From a checkpoint of a small mixture-of-experts model trained on Wikipedia.
Size: width 192, vocabulary 8192, 25.5M parameters.
Training: a variant of SOAP for the experts, 312M tokens, 4763 steps.
Below are experts of layer 5 (counted from 0) of a mixture-of-experts language model. Rows are named router (the router's row for the expert), up (a neuron's input weights, with its number), down (a neuron's output weights, with its number) and show model dimensions 0-191. Each number is 128 + 32 x the weight over its row's rms, rounded and kept within 0 to 255. Numbers have three digits each.
Before each expert's rows: a language model's description of what the expert responds to. This comes from a sample of Wikipedia text that the model never trained on.

# expert 31
It responds to: Number digits and spaces in vote tallies, stats tables and years (2,5-6-7, 19-9-9), plus country and month names like Norway, Luxembourg.
router:174150136123139093135089109130116173097130161112126121124193091139138089175102098179118082103198145146172156104136163151166115099076159160150185142141120194099138078111150172150102169130104158165069157097122153094166132094094159108128170118161133078103153183174159112050115113101110128149172150110102165076095095129112100116095148132120132108122124161059086135137085123106127163186107151143127105144202187131152104138144065119133161140183062098110175094127150101105113102165131128135125059144149106174143186112108078103130168207115100120190087135107104125080138140123071114122
up0:199136098151112099172103166155145125088118113118090092119155161118159078092130095136166192178204149187127171137150078138130088121133113142148144169106115119119122143150088135074084144125118113125141172089109141145073105132126139111168161146098176116162166132155152090181056096117118143124122125138093118089099172147149117138150088134129126161129133111122091114116115073109207156161079139150148110054176170082195194125098120106127165108137089141092123113136157158082141049190162119056100087133102130131106086079119122081158143158162160174134198138115090072097132158118157145097
down0:101087114089138088136169152098127126146174147077129165158168182157086165130153170134186110100151161089086132086176070086144165127114066189105079098129149139173098080148159124117070121144154131124141059130118136130116112145166119110126130078150157151074163121182162135110157076125113117102085091141121082145150139080225146108135107176145117092102148093127108124117067071123158113173124143160160119164144108140152159158121162170147101154127152169105174126078119072175104122111136091097166134126124085180116115075156161131114128196134153052149170159160129114128058085157161159140
up1:168114157223132154087185161146068095093124157074033177160167195064077120162064099142169101120142173133141163152123147102132113139130155103102179143147117182143172162127099098115098143120095086149081150123146138120151141142088151145166146128158169130141156166135151130105121169153123125104103152091106102111111112180133106050073147107123087118119117146125102164159112083179118138144135177183119102109171101109159088140165126093156089098166120104097110176097155170137123129171125112138100123122050136129141088082116135107181145160101111068166124140088084177050102127122117103131
down1:165165102179125147125101131089153085128155190120168154113213147102136105191087174168104101117080156154101104108107109153067113124088130134123080164156141146122177048132090112108138168143103091151179154116123109147110105100125151122129100047167115133120156144056164124110124121130127086105130169139087110183115100151124125103102137151121118143129137125110167082119180119071100143121149096101039182131097125154161144082095189083124154118105150182083136098216107142111185120149119098089159150177087119124119071155123168140158107145143181129107070102142209107139125142105148117095
up2:100080105079088150128164157145174146116122126121205148134122143096139128147106132147149142116173152146116079086156101158161116138117089188140139187114118160081120102099138057101092134118113160165132121160116168204105110149156126151090132088083099128127093184179186122098101136167127093074113150134101133110153179129150104147103131147131079117178081108148139069159079203095168142133122128079106116108170144127105109034120110177117132147142077099092110137061127058098115119145206141128174077098182143106101149134119074106116153146107177088100168173089100145149143183117147140161
down2:141151118154096088139158117145173088161028098127155168132154144095073123165120129145106145130129127206106141092198090066111171124151136075173162096128119157119118146118092104154085139144149041092082143114155151145144154172138117095133091130074145070130129079117127069139102096154149076162162055109112184153088113136173108126134121164130132106122151129141172166110156165031129163121121125075117091121126109166109123159147121164074195098117149117126173134155133149211110150101110149188123057113122092135152147108120132111117161110134152118182158115136106122107145192124147189139
up3:174120097199216090121145183084145129168117111168084126207090131133083125076052070109099098167171095108129146103129111112160113153135156148131119181108117163152157139128127172150077143160137125117108166103143146126100099136169135121192161146138109149106131069081135126139121098170098150154119144117142163168093133178099074168136118161152081184166143125115101147097089127098124087117137117155152150114227149101130092192145123090177118083196097122105215129130096073137082120117174107155143074105089162106165131118125138104143164140097098115108117121133126094084117069103121134097
down3:119112122116140123152111104123167142124114088102143148171140108133061131113116152164145145145166095119082108142210084134180141151068162097109197147113135179098198153096121124175116111145139144116132131106227139103138133158073092088130189101133158132147072117121123135165165094118083100114131097105066092073151119141114112133130136128143128093123160214175137152140128146102079095149137176113122073116136126089120136102105144084174101067088129186136255114117093126153167139190093136134146084114133133107142171120144090153121124172087108088131091138102177080072116169117125140130
up4:116103169134116162097084161135168171121114169178152141122130114101152022108066124158129095131134136142155199141163151138187074119132131139145133144141149136112083067113090074155124151072073149110115132159106099107096108109139118133156144138177150112026081142067159099128148126168141156132120085133128088137078152124134061149112157135112113124127145098089105123170117103164170161144190141173104105075169188125162125139168115143140098191110126131069067138099140159155113210116160131121074088158124141133142119110107090179104124181108163127142171053125116184079121153134120107135
down4:155158147136075143068118098132177160154073119136155166129163148131130185117097113102115162117102109107150143137068139134146163121134133109094140155121152138130089131183086077139140140138108068132158170174089124128089165078109119148063135157113179120209128155104171244077071188151206131102089143092131126125132107095164191063080145125161140137160146095170122048087160151184100109184122151156133151139068114114083106130118160147127088125098114167142093092131074125098121081114154140157140088123074179137111110089115146101125122159137153128071099112141150131172120124146122131105
up5:146171145125151095207133109079067149103064168183139138159144158118122136092149056068082191135133074129095150109117191147124098185091140126125195121126106147138135086142123064139133175161125133119137106201115117093134109130129186090173136145134163076140096143135188096128156175127072169114099139077119157149087116158118129152110167130070114197069149078111037098092168152122163106125161131158084118110164142092117090157144121116106074099162095137091155134120114098107131149133126141124137097160136161120161115128085137131125103177107124094151078127144150109105150084057130174166
down5:133093135119141077119173089107090125137176146147096157119071162106142118139145155177153111107049151124135180146117105079131145168109124168132084125142189137201109135154139107138104103176142114173128136153128135137163100121103086151125184085136146138163099060157149151152140089170201109129122106174143142141145146102127141054117168115169190085064091144156133108166126111157147140129044139089208107104172113143068129100169170178105108145136156109160149169102132107142081087087050159099073101115082082154068156107114176080107122143123134104125161097075095131147121155130134098112
up6:195122148182103125141131119182153180092187213131086126156089145172157106134176061094157143096085105093136143099135158118148085137079099167162162174133108138135163049142136178107115105146110121137130125160092142104133153174119145117088199150123183126102133167146107156081133135144128144130140108158144149116105141134092160113123174148098116144075150153079122129130110172043180140162169142140150147138156165103161108132127077107171113127126045067073096103167078069151058097155122102085100101107147181123071158190086094148118114110099123136150109079115115153101117124138101143134
down6:116146142152181098140123147098163142149130132171107094153139200155137137123156161122090154123085121165180146114083082100139103110148133085117120130072149105114154058073110096121127142148157173092087116063119155121111156176204140087130146107175093132065146107086105064047118182125109138134198103139102139092169173078123112137160127090106106146117129140141139049166143109158088126157135182108139135128123126121157122108096168158132170057132110132117081153182135153133132167126094111104118202033098128098120141081070138183168073144126107090141160104130126132192144120109170133108
up7:149155125132152126151137131162199110103117089179080098169179103078113061113142129140143103068121150154113115121124112097096098201099079131098212111116080117110098134063128150132093171125130113158081156137109149084141103101180149176153156132164125056143142178168116097079102144135065137163195106143119127142157166151109112181177121129137111159110176152113094172159144109110150063124061117164144167119168191149127147067174106097124114144153153117081093149149157142088161090146174120124126092098123133140125095141139099111127086188160157153124077203099121138082161124117159125073
down7:156149154114136135111119190118165102144198099128144091123131160153114146148116165177181123153123131090099102133163146114097131165119140151168167114094144075163066169105143148098144093090124150101164138139115142119089101101127114135088212108159145079136078180052108079104152162065091112192086165121096134094109100122076131141114042091169162107134144119125108150134084110145114115169143180114068175111152118177132115145157126191100125088124130196162131111143095120163131115151150117178101125099149090118111070127165111175127156118108131172170191156134094134068075135054166080137
up8:098137129194150138108094253124152134088169154181114109148188135112143130148069142119125114126165115119116118121145167063088116093052176092074135169166114170114127107101112156127160184046129055189140124104090162126130124133094169154078169165106097104077132155091166141093121135184150130114139103059111164107083139139147095132108157102146099136161129116080123086181141144145103109140116168109114144179160146168164148150135095091127110089178144126099192126064169168139100125142105100138092123148168083166088160119128119087131138158125139148150140096098142171116101128173168108090
down8:183067123088116148120115170143096144123108173144174221112108121100132110120165196154093087075112043145101133131131120143166115180117049082144121129143145153170104132170154122087211094078132145113101174098180150152131089149144116150109194123103178153158118149107115168144116153142116150086155112077129106107144146091139109139158076168172106095081119104135078099115099087123204126092112175126135113152080132100086153126141132144134123152127138132110089086144085101112131122157131075138175089120139167142061117112086186110149109102151103130207177177118145144086156123144091180111
up9:148112147173137152095093143176153097166159094107129133152159143162074090141147144061096116088172084172166102180152135139109115124111149124111212128058097076115107092161107179144100149108095132139094165134136096104154065161084084159093135121139104122121111093121165203200094066074088144105085127126087150108077138183132177090114185168168157074118144151071140165121086131078123154105142143092110111171172141133212162170143149134156133155160114105127137103148120093170068138155153137101123101091120141168128125094142103148135147154081143099139102178077093123176156117139123147107
down9:099085135090175124133077116165131101111130185089139126081165125080093081125126156156119107102118120172093163160105154093108203087125199102075107084117106098160099153192188130102148149208138182161124161163135125108092121180207105141099121154098143123128125140156078109117119159157086207134098127115166109093125144145139088134176165086142209163124161138148172139116130168169069103147153145096098179129139098142083135168162108090111114073093140130183104115149106079154155083195130083122124087125164111160157131106105124136084112110090142105092133072087156156142110112123145152143
up10:139154145092131165109115111122121116136124175164144124158159104108080091090141122146100128102176138115102140141167135129121097101130135141210172123143141183149158143110134092093095090119176115138149127119125097092099112109071152155100180120105129152126143145100138123197155153090115111106159122123107163167112157176119089082185127172161090121151104098108074064169135144146132147205105106141100119083099190057110139117148072099105114111124134117092150102162150072014075162100057142209124173193157133151118148198146139175123115108123094200131176154106127092083110146103120112099
down10:103164116127140146129136119146153107120155138144179154181101117172066147103094155108158196073113121119119139161158102145139193130130129088098089193148118110106119140106134079184134119120153125136158125221181137084056144097162129113064105141128119202117156158069097117140105139121177123102172107088155100133156183079135113075202110078124094130106150140144087098140100085123126075158152168079107185133114128184096173115163099134093109089150161128141109136096099147159122162110144121100096041085163083159105099122139130150120138140115155124145092165176090182121176159115106064099
up11:137143147144143145139086094127110069155189166120091140142067071126134102125121087077159144105149125126121080154133099112134133071127071097163137113145170119114105083094103176117119120114074128129108111138071140112114116046210090175157123204133110064086167176104109122088106075147157147142162150163082147146138094181155145157096188156090175169144110114126077104144131125104129186099110170110132195116146124166077103146152098124158131129180122129117155117129173137104163090167178097133125112126146110141124121143127115104161105221190144081147183078127109112132195103160114182112
down11:124159131134102123111200219134107130113133148099105083071077135117086153136136109079121175099103127079074105143114163177071129132111138125154104119164150079129161117114145130143163104101101149197136090149193085141128097128118099150105172160155165228119118128174120107160106178159114117152122193151083111123142119082146140120133089129124073150153108100114178141181111190157105140084148121114187176101174109163119110173158164144130132113103053140169090103128186080113159137156100164090081064082143155102107117113097124150186110121127114112066107082100159127074107134125108150156
up12:159113110118107117142119184148134126163120113141130137087127104150094177121088115106128114141109159156104144072255149079152134080146187152133131120103118141136135067091095138158138177192103109109061144103123079123116174151121104154093086103101157098157109159132079098092155155105102151095205146053131097081084112136111149145109147122094157138151129111115093138143165111167128151109133150157074121112196129158181119136132059089064129115106185139143052123117163116114131138116134178136110101085165132139129101179122166189141096167102091121211128173147164152163100150174099156101
down12:152094058155127155148121163141102171134104104075145141131126158097123135098137149072131143104150176115141177119190183121177134138122144125154155110189119152088144100127115122134095155146142109094127085073196069161143141103180110202146108096084115109101035130150150171146154139131132176096106049131122146118083107111111144090187108195172126134117149153154119122100103159110154112179112162112173111111092088111159120118111154109109097119114127114121064122132075136164156122097094154105083148127123139123181101160123136092208130190102138088078171119106096143163090098223187158148
up13:162120144120168119128121092145110091125079151160117060130151117099099124183099104097167123158147129206143138158112102110110133121176093141114156109137135132106186114123119116116143100127107164119133089119103093110160130163127136123112142148179144092104117166150165120168119122182111118129132145095114168141166162129094102092170148098126108080141108106130061150124087175110114200096127132082127102113132140124136082124184088106145137255156084093111139209083166108145159069109142183144112075036147104147144122104070146137183108180154144132168152135029161137109108114164082085118
down13:136071093172087142241152111137164154138181184134096084160142176111094147146123120097173115166116137094135145139107065114110123148106166136096140123191136127162165165166134060138083115116134156095144135120160169127057157081094156149127164128084089112143133149097194116137129107139174118124108106195085105127144167144158115129124115152126119124131129088144097136121111155081119084076149138106140134105213095074077154067189151095115205133142154062157133194147129132096102148121119123095122123111184111098124119114160126116123157076136148085138136088115074101162181106187134074116
up14:105081169130097118132107162131095171110106120132076194133155086161048113151156101080114059168130137082108151160140126117164126104142121183128107152128086089102189105079100119198143106109142155155062153096080156134121138127060133170158151148135129120119147179131154124120110074194102136117135094123130101134081067122138098200149159138129110109078113083105118170158159122132096122154090134104214122174134174114151123107123102136067143124140112142092140200103160181099104066163174079134147091152126128107058159139091122096115118152123115165085121142120188117147192190150122135135
down14:062095151125134125159154154093142109149150168144136144136072195124110151115144135067122146110136122092110098154108094097162079168153149148165125162051158128167095135192112099112138123154199104139126117133137077166159148108146121166133167160091115102085068138103109124117103123092141169138086148112092156125153205131121142131142093144182156102138148128129177139159119156102150141160153129192119142105184156056140167114111121157111062172095098105169109131081164073192112137112163117204095197062115116122121114129125117092089127188112057079135094132093138081149113091066163150093
up15:150188112127133161158079081129143121112143107067153117078153117137116108088181164149126150125119128192132140155107121086087057095119144111123121177104095121112165143130137087159155112155088123164092172054107134088171149138101130173142189127134160123214136150104119072151122126155156132150150093121121138119107159132151116173140159049128131138132149160114126096206179143106164147122083127083097148154141184143136081145119134119163148092135099095138105103164124171118076140142138126135044131122175118095113138108065044188091087145180085182161177126151104051151129151081129152081
down15:128159150102104045162115195127165107119168106165139131139169131131106145169103099108173110160133133106111130110124129110091062139155173148172139154145136114136066166154172109128122162113167122132137108181172122114093095091165108133131102125166159158162180166144089180066096071092124140116134160174059149098097168108105097082164086073118146126114150199099160161171120090131121159125076145128126133127186106081144104120104110174143119117127169112193181078160160092181099115103112126129100134071138109157108073161141182130047189115113108115172106097123089158160110094069158134089
up16:156127093123200158114156067128056105112109161089130075107103091101166108149135131067132141138122108164155188116108143126101118094120148126114096161166139102099166085118153141151144082117118146131124173050125102111135119157086110126163118124152127168091176120164164098137143117084141183167094161122113139059132191154132132135112141136127116159134228126156047148145133155104155116094128115127121144023167159139128163089113065142184158111133129107123111136142130209075119124124159172107115100136172175112127152124081077149084140162104127142142089121192116170112119182060105077092
down16:117102097166148092136136170114127096147085121145113144152157134146180150098121118177163055093132101124128105175130158080167103157108174091126139087141128214176099112159119104124104146114119124118091093122125151181138151167114133141115117141147171190099167095107151171119124114169119123188069160141141143113161133122137106121153040080064095127055187067144195095065168173121152124121171140115128137120095133140084108123105146131126172154187119121126187159204093136164159120126127084073143114146084131119086177118152132122052177076160176133093103141092118142148112120075116111082
up17:127143163066136222098101178137117091156119165159125144080171154117106124145152122060127148136114168172155189160189136100156097146077143186118152094133143123134138102151114152114184103137084109095106139103147077114103135108095181126116149099201150132130209134136095146142131063174123129130124144081122152119193100103122151114107178145085117107184147202081082122167122145089118109197124190099067173149170128099160134126121117098177174131145132074135162115140144135140130101124147103113114144125145139110117104137075141123089141126113074066167162149133134133120105173041090097073
down17:132092145130166111151079152127197136121070080178115129153164200139136171179133140125106156143111060110055105147142135193158146104137155037099156068084134158178151116124083071135145113151095112090135109082132195116140159146143099132119129122133169145120163129145095142139054160090138114137147119104125108180123105163096150116157152137063152129168165106123142134103127053082153122126146166092118075141154084113110114087136109119141128157144136150156172168122123171141074118112116159140081120081099096157157153082180195113138104155090139096056122090142170129146088171118141160052
up18:160182173143079139146114120090154108152138174161133123067101100072099129161163121144123078094104108132114099115098139154183140106075129172177153200115095161135165131131139127143113135142120105155123127105125148100118123185125170135157130195134132117096159158180182130136131137144126139038076113125053102150146110117145106165111138215120154082139100143135093127187127165133120111191091138101111147069162153102143129087128052169118146108180107149080086104130116133060062079133149114130143156124092100101122063112084091066138142114157099111135145086105133162060160131123121160049
down18:128162119110199138157131044154136122092109157113118156180130118167076091171125163048119182066118138121102158176117125094079089096122140153177094089102099137096115118075176139153155136118084143130109170086141131115178146113118173147082178142101091098140148090104155129116187146156148077134124120218149113118114135103155164128174053129049093174103109126134127106155113090136131139164199120126119157139191108134127199180126072171126125101170142129113145114140114081147098153146177120098125131130156130111055108135116123117145152173122106117108117054199121117124106106114174160146
up19:183144109174077139089120090100124095100132154115136062123158156096113091160094079140114113099186108156116151065116130096099089085128100119103137181175087138096174122116172072172158098152121101148128172100171156109108105091153157157131162159087108138156108166172152117168191108111141109107125162117160145120155131174115099087116163189106100110142110102174162143145128132155126112131128195160125078124096185140108165150145066207151151159177109101094103061171197122154124102104121150126074068067102118151089125152125096144127054107150127123172141207126157150108162129144084137161
down19:141097098196132102130100094123144171238138108106157172113073174186121158215109135141114114110090124152140152098117134086145202144142149078128128119109145089118138183119132109185094139160115159128080104085081148111184100150124069098133087082091107159084127137118150134081103103072145097141102082140161152135137104093080214121078086093122139117128105089155175183095114117078162143121150129161104181128059134149082128120178122138118118118164178132101148110122092103141137148132129127128078099154113183151189120092126151127168132129099135119118165198096169137137101133141151188160
up20:148104144132100103154116075184131119064099105091103175120105116094142088081143046122156126146203116139173097078116182162132150173118098112187100166140099133076190141105126075163128151068139154171136155098108160109075116112129144129190151123093136134101144111166172102160120108159091108151173145109118133125109190146121110193095106227090150136124078117126116151185144112145108100045119127167144116092148187122114158066121146191137109136122092092047104178176156158073129138117127120136147129120147107147113083116115148109112174148089098131139121131111126169141131149146147139057
down20:067118224114107127119202105085147082151087107141087124133081097111127135112071155121147069112127105153163126120162186084122186167103120179121106101097100135188162157136125156099077084100183126133117129071173127094087102101117125115096079119148133183098139100108161108179199137123094140126089089091161099112133136106114138154157141078207151142082121135131142166124120171088161078132119138134167104107117146140135198102111151136062108119197112078135142150127129143156111090152123140146154168158139130164135130126143150130117118081095166147112146147156143137151145088161044024137
up21:155089090114141150161143159194170138128091194173126133157120078166106160145195122097172113081093153139153126114114155105129114151164174143122081124120096161092124179077173149114136144075111142132140156086097116152118178093132174159148166118090210127147101161152156080100140104066150133162204093121088151134121149111139137145109099109098114107108143146106125152135100138129144148076096131122146126088127163108128134133222079167168144101132077093081037103165057102121134191164170127093121122166150085088094121136159147127154144139113100214114126151119138152054157156084101143123
down21:079105107129100082153113164126081126113147124130130161126152126101146125182113128093154145081057121150105124152117191176132086111084113159195189151082135184115112059122072084147088073108131148106132141106140129102124122095121131116129126143101115123168126108161089130117212174097132104123131117166105127059145154122132223138113178150169127156132106105121181167053135111158136154116144116045137112141104205175133129168171129114112139138074112135093116124152136071145111142105148170064085139097116161159093106141145113170181109144104122063154117156152139188149125068119159202111
up22:159081119148136117151124096142081134110137154063105147117149103126098133167177064101109098069105147153101156097114141149070109118118112146176150175134134146138189105073132130109112130087115104155087130095100117147096105127184133151160128126126136122150174167174137170137164146127064099110142148168121150137103151135112077096115215110086080160063160094133116129180079102166100124183127133177143165112155122110180154138140040160112151108113102100133106062122124119112117104157163158151067138134138149095177098186096092107138126166160127189214083128120110101063156106054083116087
down22:114140147078099093137154092108084150101143122073116147099131163101167144111112147068153055133097134170129127120135093094125085085200111111096147128175124126155190125141119110158063118205124162126153107154119100060118110136097056188075098133146155182109148123137182142148156068116135121098132111134101124195103115141147130106066157191178109108162113076110128177114120137157142118118170131107109145080105139105108102105125078119156194109114099135163133140098192157113169141177142141108078122169099137196099146092107212159114169146123098056149121146115134115124083150179168161102
up23:151088126106142153179167104228118161110105138165114107067096087165041167128153090090169123111146131138132071115108152156124135095078115174176096126152084162105159109109148145155099093110100110149162202139150089170103128103143157160117141142132198122052169160145153127200101157158168134133129118114138149158115143119064122142098183144094098123123095110096135120144145164094156103070114180127153117097150161148146138119117106150123076141217106116079070168182163183133154131114100106162098087140147144201094098131130073106164142157160144107130155114148143120065102115132117094097
down23:156096127115125110117163111128146092081138117172099133133138116188147099134113057090134186119176105147112129160148125147157132095167121167128085150115156130090148068081183158188067149063099117127131097172136143074121127161145121121122168149071150119118125121137148163133113182215106138152064212117137120134141087141105181129170146156034151128072135112137071111106095087159153125128115161122178162120115142133123180169189118101138147127154170150183135068189113182105122157097126120084160104099142104096109183100113130150087091159135147057109091108072141120167117099125160163125
up24:107151100179103160169076117135129158139071122134146200120129145121170118155132058145102107109165080092109139102172116110145111065120105158176147119194110206137105153155143144098179192099122133123085160112148066136128107131166122099164150164106124141115192115082130181110108077153096144099168133168118145079146064124122115081084092142178097064071124105159166122129165089114076094149099148094147092127128179115137107133081188080178061138163174065116109158178068146076179147121112128160124145134126136132103134125139153158114126118107104124159165115071110109123149138160090100170
down24:129149107151037125092098117106101106159126101142128209132128083119148119126044157091110085146106093149096139104103104149119143088135104159125120171091131111155134111133119131083176133071095115108099080148118133150163094056117170116100167115180147177088110123167104072145122167174140161143100170212157095092103128103142164164105067125147204096135139142134154124127162124130124114105138103170101126146068064194109139162113163155075144150107123179042155139133097109115117131078139058144151155163139133128108168107177187119128152036112140110092106151123142136181139130151148109120
up25:136098176149132105114126129139142102145150161203133195119120129133104128166122104113125090078161117125076128163073123114147096061135122172139090158167118115104174109115171137132154079080104148104109167102091098118065148130071163172157135135142176084152147088148116134144092141163087188155150123099096196124100133198125115145093175170078111106087147128121160099131137127078129134144165115118147110148141164091113116145066134106133098078148069068072099160119088139117099075171099141117163114124139112139132120184099115167155127178091079182185084133050134112154193092043112136127
down25:161146184121079130107169113053149130108144103148140138116135094126128129121201103101111156118190173136101144135123198075160113146148122124132065102141145106098140086092128113150136156112096081101107118206116147117092134169110147160184120139077080151137084122131243092187129102164163064106107190156088138061120115162123121139146041140191150080122121149093177104137175122093155156132124174103178125124163175122151110155087153180068133154158141121103113134148142103100147103117105103100124100086144146126125154113137142092097133117091123145180154123195125139181084129091120141077
up26:157120166151111107147098141140104101131126181081157096144091139069117062196045154121133103093166119216144147128141079107123110092098101133104171113123120126138159086109089114112133111133089138125074193112100090139141072145071164083152149106130113154146120100181123054117113118123136139130169126112078119093143111186088108087149103156138073137092149174075085110133108090127130135140150173084099114145129119114149163075144136161072070121139115123066134090151142163075123154172117163130082090135177122141158122107068140126191137219199127135163155135111099183125139151126145168158
down26:159186107079159181077085139107163119094127141184105155071106117108150124149156078118102146157122147112128098188139143125126156131087123114130136128121155108151144109127106078127102114140076143186115151143123101147116116133172099081182154138138125108111102162153136152195189166134145125118122131142140224099106107173204080152101127126173110128083117157084122148082102113130119088104078159098173119090140135155069126121140094094169105132091140176101108121091154125143085121160140101093192140118109142186151157099123203090162169079073071193170112124115200108139121088125053074157
up27:147159179130113052084138112114102143105103127143043114131147102122101111153086156099156093125116059118147193115128189151150112148154141122143137161068105173100132127116160118177087089128056157152088187085136108142130139132113145133139111147127162122159134231152138127124087116092110177139122130147116138115093120101128128158122148094091133116119120124139117145191104139040135132156153150177161148115130164106157085122157133146189111144083141131056152134141156116101052118111142102158147122113196083139110169121114140120114088150219147131153096105084071124152090179034071162119
down27:138135151114039106115137152101103143078159141145095097116157073141156153108091151125087063123089075140132083132126136129103115101164109110132107167112137137152091107147113140163084150105151160171074145093122158100175127088153154098086050205171078107113126144099136166072193143104111170110109127129156168106134133120114113165168061161107160125140137129067142126165121114124085134124094091142148125180143163142179101113113105091106174125169123145043150094193137142139089163165146177160121124195159128155140137136116189078114170163124101086174139179141134144152151169151031105138
up28:130104134155105093128122173139187189097135175099158143103158080106110129159152121132074082069161120163193150132165129096117112131114159120125176123103111169078159080108141118149090117167119102095090184080188095084106129147157121124161164089128126050084126128099131109094112157137108090147128102143170131118145125200117104149126063150083188101046130112164121111164097151105147140183076149141053131147155106162148158191131081161129146127154160161090110108123109132103129095163118174195141096089086173080134146135130097117155119139074147109172131120101100126119177164077063078121
down28:114175146142162088083101129144099117150150129090125206158112096199113158093084084200123223103143065107170155151103145169219135161126127192083117142185140192073199144109118137147076123114102107115129107133135122133155122090111159064162096129102115202210134150109147159092121052083116175137141138105132140082107089105090140134110134132084099157129075133139108180180123121118135123119097101134141123141105119131137062120136176123066109124139153075123126147122152145100111064144117158133106112133105145147115095105107126164111136120124133127138129138124227090149103115149110151114
up29:121103150181179108096158151166086120148129142120163122134098098112121132152154174068144124162081185135165170131138138138113116127128172216095151145102089156114103128114113162089095163097144117086093164118120119115199064142112147057127102142166101090057142132091161102168082108136077136165133116132181106156110104162111102148082143161076078105119104153157094140138089141134147048127074176139116169124107094132149163128125124134097119135135152138083143144154116192138213094129132072041124046179101145161103116155092085109127161153129139105163154187097117144094131178086136103130
down29:131152166143182137097115127161134106149130144134149162107184146099106148150133102113179203142125098174119131121129137138129133145109081125137183046173143095147163101168195192128154108118186137111109092138149115107119174156146135116129123136194176134113177088101068109054110161125140098080167161171091139135156118066153107095119147125085141212084146188140122145135125062142092063116121118109125171115168147075087201149112134117060092152118112106156128105112071115161124089126100096087099094073114150097136111144085104165146087120130178164103106067109157159087143118128169140164
up30:159130160134183148111110179202069151105131160140067099115069095128134052206180120118132131095167120139149129083138119121108125103112101166066145098110101187127102110130138114095142107139097124144132166105143151135118124229105184135105167158170111112132134137148078088089147065162113132142162159127123159151105111165103145155139142113099118115059089097134146115119133134133149117127149120171154090155066250084138144133103089125137123102129111135062114119093143073177075079132114136117100092107134126193103139127103116147193080168172080132182109163135146141085163089141107143132
down30:114127140140132163134091176115119097142127141099154149119113129222132096126146204154137107134105099206152143165127147145136135093157083122114149113154143137136139159128148166134183161100123189127156103147149180157070109115151079166136090099113069164140094071193162112109086141176133122135139108144086113175121146097158113130099096108097101106082057076147098138087137167168055125131138075083071107086095102211127107098128125089119141141131086118118116119136158130167118101153185076154124150107097117170228106090167187156151141140148124106097151104096106178107095099099103067162
up31:198122163117121100110156149118142123128146163156120120171150117146128164138169077134123074169222061132129184094115109112176095122123116167135139128093098110112130174099144170103152159136025152189087171146138173085123133161212109127142180150105109159156155143143132120149158138107111113093132118133093131088109118132138155167106126181091080134120160029100088117184071151190092166119066151111163125187131132128158135192175083115107123088119140061093127187165161119114110111090161122124124062098138091126169117149149101117093101112117142138170137159141095102144123148110091123118
down31:118111139110154122095098098115138151126146117131115148168192079199114133139136117128139129188097123159146092148177147116110155140171104148124207122095126137094141131125112135134138036090150094109094118104137180135070054108090123139129115152140122104128094173169120150077151166106136183128043104124063155108165143134147136103116130087126193096124192124137148087152115176105138126085140084146120122100113201115135121080095165118107149086099168109099131134129097120087076119148126177227177162083143190187129062149135139133104155112085186106131185146083145124192147091117131146131